From a checkpoint of a small mixture-of-experts model trained on Wikipedia: 18 layers.
Below are experts of layer 4 (counted from 0) of a mixture-of-experts language model. Rows are named down (a neuron's output weights, with its number) and show model dimensions 0-127. Each number is 128 + 24 x the weight over its row's rms, rounded and kept within 0 to 255.
Before each expert's rows: a language model's description of what the expert responds to. This comes from a sample of Wikipedia text that the model never trained on.

# expert 23
It responds to: Last digit of a four-digit year, after the first three digits, in dates, tables and career lists, e.g. 2020, 1975, 1930.
down1 [167 118 115 144 108 126  93 135 131 110  95 157  97 136  74 120 129  99 151 110 114 113 104 166 163 150  81 127  97 165 101 135 153 139 127 115 138 156  77 109 129 131 145 181 118 157 148 109 181 100  82 113  59 141 134 119 116 143 101 134 140 137 129 129 114 126 139 118 139 114 125 164 173 176 148 139 146 103 158 165 145 154 108 149 120 155 140 113 161 141 135 132 100 120 128 113 147 110 117 150 126 127 137 115  68 162 114 104 144 136 132 119  85 161 147 130 137 127 112  75 141 148 128 131 117 126 133 149]

# expert 4
It responds to: Given names of people starting a full name in credits, tables and prose, such as Robert, David, William, Mike.
down1 [110 118 102  86 163 153 168 160 102 132 125  92 148 140 170 135 149 140 117 130 129 137  91 115  75 131 135 166 142 125 106 135 140 147 128 149 157 136 146 128 136 120 114 117 130 127 157 129 103 147 103 118  66 140  95 123 114 153 155 112  81 120  75 165 143  98 156 121 100  98 106 116 157 143 124 162  91 102 131 147 119 126 111 107 147 107 106 145 118 131 139 129 112 153 140 110  90 141 135  99  67  97 155 134 133 168 123 120 169 106 113 132 101 119 133 133 155 138 100 156  99 136 127 163 116 168  69 153]

# expert 31
It responds to: Past participles and verbs right after was, is, were or be in passive constructions, such as used, ranked, appointed, born, located.
down1 [127 130 189 134 128 153 136 125 144 107 132 119 148 181 117 107 144 155 127 113 124 165  67 152 139 155 176 120 145 163 115 123 103 159 124 130 108 141 165 171 158 162 109 130  97 114 128 142 124 105 129 171 151 107 143 129 148 132 178 141 124 121 117  96 158 156 151 100  77 140 149  48 108 102 152 100 125 161 116 112 154 107 114 120 150 141  89 139 128 138 143 139 161 159 154 116 123 113 138 152 133 114 114 142 102 110 132 111 156 113  98 154 135 112 138 133 131 110 141 155 162 153 120 145 151 102 155 163]

# expert 45
It responds to: Initial capital letters or first pieces of place and person names after of, in, at, as in at Tufts, at Cuxhaven, Fort.
down0 [158 146 129 133 131 191 121 108  79 156 182 145 125 139 139 109 110 124  68 137 117  99 129 114 147 109 134 118 111 130 122 126 119 153 121 122 101 141 139 102 153 107 140 103 106 143 104 123 167 170  81  97  91 142  91 104 115 136 124 100 154 119  81  85 113  92 146 147 119 160  93 109 129 139  67 128  82 131 145 135 158 121 114  76 145 115 141 154  87 136 139 136  95 145 143 139 111 160 127 114 137 110 103 133 130 124 134 140 134 141 125 163 116  95 123  72  91 114  96 124 142 138 139 104 125 145 100 132]

# expert 60
It responds to: The token right after a person's name, such as a comma, dash, bar, 's, or a verb like directed, wrote, joined.
down0 [ 91 119 108 100 143 166 132 140 103 118 122 128 109 140 123 130 119 140 100 106 140 124 130  44 139 147 154 163 103 135 131 152  87  96 152 139 133  69 128 174 157  98 112 122 148 142 138 116 118 125 129 142 172 144 121 137 121 120 146 128  91 163 116 146 129 136 142 133  87 105 135 115 133 107 114 179 134 152 104 131 160 113 168 139 137 168 150 128 174 180 115 161 140 118 127 110 125 137 117 155 170 116 115 162 105 177 109  89 147 125 163 171 169 122  99 134 173 143 155 133 132 104 125 132 134 119 114 132]

# expert 3
It responds to: Final pieces of English place names and surnames, like -ford, -ley, -ton, -field, -wick, plus York after New.
down0 [101 148 114 100 164 114 122 154 130 108 110  98 141  94 135  63 109 152 115 109 132 143 134 102 133 159 147 153 106  86 140 134 154 129 173 124 161 167 175  79 122 122  92 131 132 106 129 111 124 115 103 158 128 114 130 148 177 177 138 114 128 143 109 121 145 126 117 121 170 174 184 125 178 120 115 153 134 112  60 154 136 128 110 143 150 131 175 151  96 110 142 132  93 114 110 133 136 154 126  86 135 113 150 137  93  91 127  98 155  97 121 128 136 120 133 124 108 124 154 140 127 136 124 158 113 131 108 116]

# expert 35
It responds to: Capitalized first piece of a name or entry starting a title, list item or table cell, e.g. Carnival, Sandie, FW, MF.
down1 [108 132  85 140  88 161 112 166 134 186 126 158 122 114 154 130  71 140 112 154 155 124 124 149 142 121  80 133 103 160 146 122 151 137  72 137 137 121 136  91 148 102 118 139 169 112 141 126 118 137 149 122 114 118 140 118  55 138 146 171 125 131 158 134 129 118 102 134 102 163 108 110 114 142 110 132 134 135 160 123  80 143 104 143 113 121 139 157 137 102 109 139  87 107 101 120 108 124 111 144 111 137 104 116 158 133 110 149 125  80 138  99 155 184 192 101 115 132 106 130 138 115 141 139 158 155 148 133]

# expert 58
It responds to: Section heading markers == and ===, and first words of new sentences or paragraphs, such as The, In, During, However.
down0 [146 107 107 160 111 158 118 144 163  85 135 119 129 194 135 142 121 161 118 144 114 124 144 131 170 119 156 117 162 133  89 150  99  91 135 137 120 153 149 165 149  80  84  97 113 124 166 101 156 128 111 126 147 108 138 106 149 117 120 127 141 108 121 149 146 145 102 105 113 117 139 131 131 158 146 138 119  71 131 102 123 112 152 131 125 118 137 137 188  63 132 139 143 119 169 141 126 134 128 122 140 157 113  81  93 128 156  90 127 154 142 156 135 146 104 122 145 149  85 124 124 126 178 115 148 182 121 123]

# expert 46
It responds to: Forms of be and have right after a subject, such as is, was, are, has, been, as in "The city is".
down0 [110 162 155 122 168 142 106 126  96 135 128 160 128  99 134 106 103 113 149  86 129  91 102 109 146 168 137  97 141 119  86 124 138 144 112  97 157 114 153 110 161 129 140 104 103 128 201 132 119 124 161 100 111 150 116 185  99 132 136 172 128 135 129 113 106 145 139 133 120  90 136 129 122 121 116 112 156 151  90 137 103 106 105 118 109 151  74 135 127 144 158 103 131 166 148 130 126 109 105 141 118  80 101 130 153 181 126 141 135 131 140 182  77 119 163 127 126 116 121 122  91 132 113 104 137 114 154  90]

# expert 39
It responds to: Individual digits within long numbers: coordinates, decimal results, scores, phone codes, IDs and dollar amounts in tables.
down0 [104 202 157 144 136 151 112 117 161 127  94 109 135 125 138 131 117 168 114 111 113 145 110 111 157 103 122 126 177 118 148  87 148 107 152 112 134 114 125 135 119 118 133 118 163 152 159 147  99 101 140 110 173 139 137 145  99  75 144  96 109 162 168  89  91 127 164 104 116 134 129 100 165 113 116 174 108 129 138  74 133 124 156 124 142 148  97 156  83 119 171 126 104 150 117 128  99 109 108 107 117 165 109 141 124 134 116 123 147 160 136 178 140 147 129 153 105 142 145 120 162 100 141 141 149 106 142 142]

# expert 2
It responds to: Indefinite articles and small number words opening a noun phrase after a verb or preposition, such as a, an, another, two, several.
down1 [157 104 122 122 150  84 124  91 118  79 141 148 110 133 104 141 176 124 148 150 110 112 153 126 133  84 144 127 138 126 120 135 129 111 125 110 121 165 157 116 116 145 108 100 126 115 118 124 143 152 117 129 146 125 113 143 144 176 170 156 117 106 117 123  84 149 153  88 145 110 108 139 132 182 116 151  50 143 152  73 137 123 167 132 150 160 152 146 109 125 125 133 146 128  88 107 145 170  89 163 132 118 156 157  89 150  99  95 135 107 134 119 127 173 138 111  92 115 164 134 125 129 158 114 131 139 146  96]

# expert 17
It responds to: Second word piece after an initial S, Sh, Ch, St or similar onset, e.g. Short, Wednesday, dozens, Summer, cluster.
down0 [131 140 151  84 138 119 140 135 130 169 144  86 133 133 118 151 167  78 146 111 116 110  80 102 167 146 140 133 142 125 150 101 187 155  88 118 100 139 163 128 111 151 130 192  98 131 142 137 101 131 165 108 132 128 146 130 140 125 156 119 178 123 135 159 120 155 122 109 114 101 122 106 108 105 136  95 122 140 148 148 129 146 127 112 131 104 143 112 142  62 178 162  93 115  91 116 104 104 146 114  99  87 117 157 137 121 116 118 154 135 123 154 107 143 103 111 123 165  91 155 150 123  99 116  94 139 133 116]

# expert 63
It responds to: First token after a line break or period, such as According, However, During, or the first capital of a name opening a paragraph.
down1 [124 117 123 105 131 121  89 114 138 169 139 126 122 151 135 133 112 136  92 145 114 120 105 129 163 168 126  75 133 138 124 143  81 179 140 142 154 104 105 174 185 148  96 143 150  92 111 179 129 141 107 132  76 105 142 110 114 158 150 137 162  81 170 140 160  93 163 133  91 154 120 149 128 157 116 119 128 127 156 159 107 148 126 138 113 140 116 120 169 145 129 116 109  97 153 123  99 112 168 129 162 140  99 109  99 106 106 134  96 100 149 130 103 126 133  98 159 148 149 119  92 101 114 120 111 138 113 126]

# expert 62
It responds to: Determiners after verbs or prepositions, chiefly the and possessives his, their, its, her, plus object pronouns like her or him.
down1 [129 121 127 132 106  96 140 120 130 137 139 129 116 121 108 175 159 130 134 131 146 126 179  82 121 143 122 164 178 127 145 183 154 146 166 131 127  88 156 106 147 107 148 102 160 122  90 124 170  94 129 136 166 137 141 138 127 150  57 130 158 117 107 123 120 167  87 144 190 130 108  93 139 118 121 145 143 152 140 130 158 161 145 179 169 117 109 129 114  97 146 149 138 136 101 128 161 119 116 119 119 148 116 142 147 141 114 144 125 155 102 154 107  76 106 120 137 130 103 160 147 130  97 155 154 132 116 140]

# expert 22
It responds to: Function words after verbs or comparatives, such as than in no more than, not, never, after, until, since, over.
down0 [164  77 124 118 104 126 117 133 144 100 164 122 112 122 136 157 125 114 170 114 139 135 139 112 139 136 141 139 109 125 136 121 112  86  96 125 115 142 104 107 132 144 178 163 181 127 117 157 148 105 122 148 127 153 120 139 134 124  80 183  93 139 127 127 118 135 167 121  96 129  82 118 121 111 100 184 151 102 125  94 128 138 128  88 124 119 148  90 118 129 134 144 113  93  98 127 113  90 132 113 156 107 198 198 197 126 159 136 125 127 163 135 131 126 133 121 139 119 122 135 124 163 123 128 139 104 138 121]

# expert 16
It responds to: The word of after nouns in phrases like Register of, counts of, cost of, plus similar linkers such as about, surrounding, containing.
down0 [112 141 126 170 115 141 129  68 153 132 137 153 155 166 135 122 164 137 128 146 147 120 137 123 144 117 164 125 118 107 159 162 110 126  91 114 137 143 112 187 131  82 139 170 176 147 119 136 144 116 138 136 165 136 137 149 107 108 101 110 112 156 134  98 127 108 118 128 140  81 158 135 137 127 139 103 107 127 150 143 128 125 120 148  95  97 112 133 134 214 149 118 118 131 118 112 134 151 104 190 113 125 114 134 110 152 159 111 118 133 146 146 143 173 141 102  93  88 139 111 179 135 113 140 166  86 123 110]

# expert 38
It responds to: Prepositions of place or time after a verb or noun, mostly in, also at, during, within, into, as in born in, located at.
down0 [ 94  92 180 112 125 163 166 139 122 120 156 127 128 132 109 152 137 115  71 133 143 148  85 140 125 132 134 175 129 121 130 154 131 145 154 157 108 125 170 135 155 127  85 116 142 151 113 125  61 125 145 126  91  99 167 153 128 122 147 150 113  93 131 131 114 105  97 127 165 148 120 128 105 103 108 158 147 123 155  80 117 170 148 137 136 181 149 122 123 143 143 140  77 113 143 127 118 141 137 106 125 152 110 145 136 107 122 119 115 100 147 109 148 184 145 165 111 132 138 169  90 101  93  99 111 116 119 120]

# expert 12
It responds to: Short vowel-consonant pieces inside rare or foreign names after a capital like B, K, D, such as af, ep, ap, ub.
down1 [106 152 111 118  96 123 107 120 153 105 142 111 133 121 140 143 120 108  95 165 149  91 132 103 125 121 121 104 135 152 134 121 124  45 122 161 152 121 128 121 131 158 118 108 190 145 108 143 110 123 148 115 108 108 146 156 116 158 107 130 141 106  80 103 131 109 138 122 155 109 145 105 150  94 147 118  78 158 144 120  93 134 167 158 122 155 116 107 124 118 131 154 156 129  85 134 160 155 147 129 138 138 106 114 100  60 115  77 104 138 162 148 124 152 156 136  88 145 128 111 126 146 149 182 104 131 141 157]

# expert 28
It responds to: Possessive 's or a bare apostrophe after names (Parth's, Eagles'), plus the, The, its, his and opening quotes, often inside titles.
down0 [118 105 140 148 154 164 122 129 163 145  77 166 127 157 119  89 114 142 126 104 161 127 150 153 110 120 110 119 147 154 167  80 105 162 153 121 111 124 108 102 106 105 126 128 112 123 148 131 124 126 116 152 165 130 160  93  90  99 147 136 127 146 116 118  72 128 144 146 102 118 144 103  85 117 137 120 121 132 112 137 151 147 121 105 156 160 153 132 118 178 116 145 154 123  89 134 122 156 133  85 108 148 154  93 120 156 176 122 111  90 153 197 133 137 112 151 105 125  91 161 158 166 151 143 142 127 123 156]

# expert 27
It responds to: En dashes, hyphens, minus and plus signs, and spaces between numbers in scores, year ranges and measurements, as in 66–85, 1799–1803.
down1 [149 100 121 122 128 150 118 129 107 115 123 139 133  90 162 122 134  75 156 109 106 142 123 103 136 139  99 134  86  96  97 137 130 132 104 129 114 115 112 150 140 129 118 173 123 110 126 125 119 168 112 183 144 120 169 105 144 104 117 142  89 121 140 116 143 149  95 117 133 210 156 139 123 126 126 161 112 134 158 154  85  87 146 141 171 106 121 138  87 148 166  86 151 135 152 165 168 115 109 132 130  93 145 104  96 126 122 139 113 152 177 173 136 165 109 128 132 131 141 149 113 134 127  97 151 154  94 129]

# expert 43
It responds to: Prepositions following a verb or noun and introducing its complement, such as testified against, deal with, cuts from, signed at.
down0 [106 115 165 143 193 123  84  84 133 166 113 163 125  89 122 147 157 132  89 158 166 142 152 144 116 148 118 119 123 176 113 146 142 151 133 141 132 128 118 109 112 127 103 125  84 177 123 173 106 165  96 122  91 155 106 119 111 117 153 123 116 121  97 132 136 144 179 144 161 137 183 106 135 148 141 142 130  88 101 177 137 116 115  97 146 129 135 118 164  96 128 119 116 139  91 121 122 140 144 143 163 126 121 119 131 136 110 106 129  91 163 111 125 129 133 168 108 160 119  94 109 118 162 117  96 142 136 143]

# expert 50
It responds to: First word or piece of a proper noun or place noun right after the, such as United, Saint, city, county, Soviet.
down1 [113 106 175 113 150 114 140 141 162 103 141 128 129  65 132 113 159 135 109 150 141 150  85 121  95  95 183 152 189 132 130 101 152 151 134 141 146  79 154 163 130 149 100 129 115 168 116 163 126 154  88 180 157 144 116 154 127 131 130  98 128 121 139 118 142  96 125 137 138 148  96  98 128 153 145  98 130 116 105 176 141 136 150 128 120 159 124 148 136 132 142 122 169  99 170 112 135 138 155 149  89 136 102 143 143 149 143 152  83  99 128 122  87  91 130 135 135 139 134 157 121 147 112 100 138 131 104 147]

# expert 9
It responds to: Prepositions, conjunctions and punctuation joining phrases (in, and, to, semicolons), and the slash between coordinate pairs or season/club entries.
down0 [141 122 111 152 159 145 113 138 134 158 132 143 110 121 122 117 173 166 101 126 127 102 156 179 131 164  98 144 140 138 181 158 149 134 147 132 114 115 139 184  93 151 112 163 130 146 118 120  75 152  96 102 121 131 176 126 109 117 129 166 191 100 130  86 131 158 129 121 127 142  74 117 135 128 116 114  94 133 159 118 121 128 117 142  82 134 125 142 106 146 131 131 106 142 116 160 113 111 145 119 132  87 120 163 119 148 103 121 169 140 139 112  95 162 177 125 110 143 148 134  96 142 139 173 110  84 137 124]

# expert 30
It responds to: Units and symbols right after a number in measurements, coordinates and statistics, such as %, km, metres, million, ′, ″N.
down0 [111 165 170 153 115 155 121 112 117 100 159 162 149 148 139 143  85  95 166 122 142 159 153  97 128 162 108 161 164 145 125 127 140 161 149 120 128 127 151 120 129 114 112 184 145 136 119  69 141 107  97 136 146 128 142 134  57 107 103 129 130  81 103 134 128 101 134 130 137 114 137  71 126  98 122 102 126 152 126 163 103 103 126 144 121 115 124  91 152 166 135 177 123 124 136 115 134  90 174 138 103 129 133 164 122 113 110 116 120 118 107 121 161 149 128 121 141  81 171 113 142 138 154 148 119 123  86 126]

# expert 48
It responds to: Single capital letters starting a word, often in names, titles or table labels, such as F in Fiction, Sheet C, Foster.
down0 [150 133 117 149 127 107 125 141 104 158  76 132 114 130 101 134 169 148 128 149 155 150  95 130 118 109 122 142 143 116 149 145 112  87 143 139 159 120 151 103 157 157 127 141 106 151  89 136 170 111 144 102 159 114 119 105 146 129 165 124 128 153 118  57 181 112 135 147 139 104 131 102  93 112 144 127 142 147 155  87 121 102 197 146 124  86 109 114 125 140 111  97 179 116  98  90 133 125 125 153 139  83 112 165 151 144 107 127 124 149 124 119  92 128  91 135 137  93 139  84 146 124 139 123 172 120 117 129]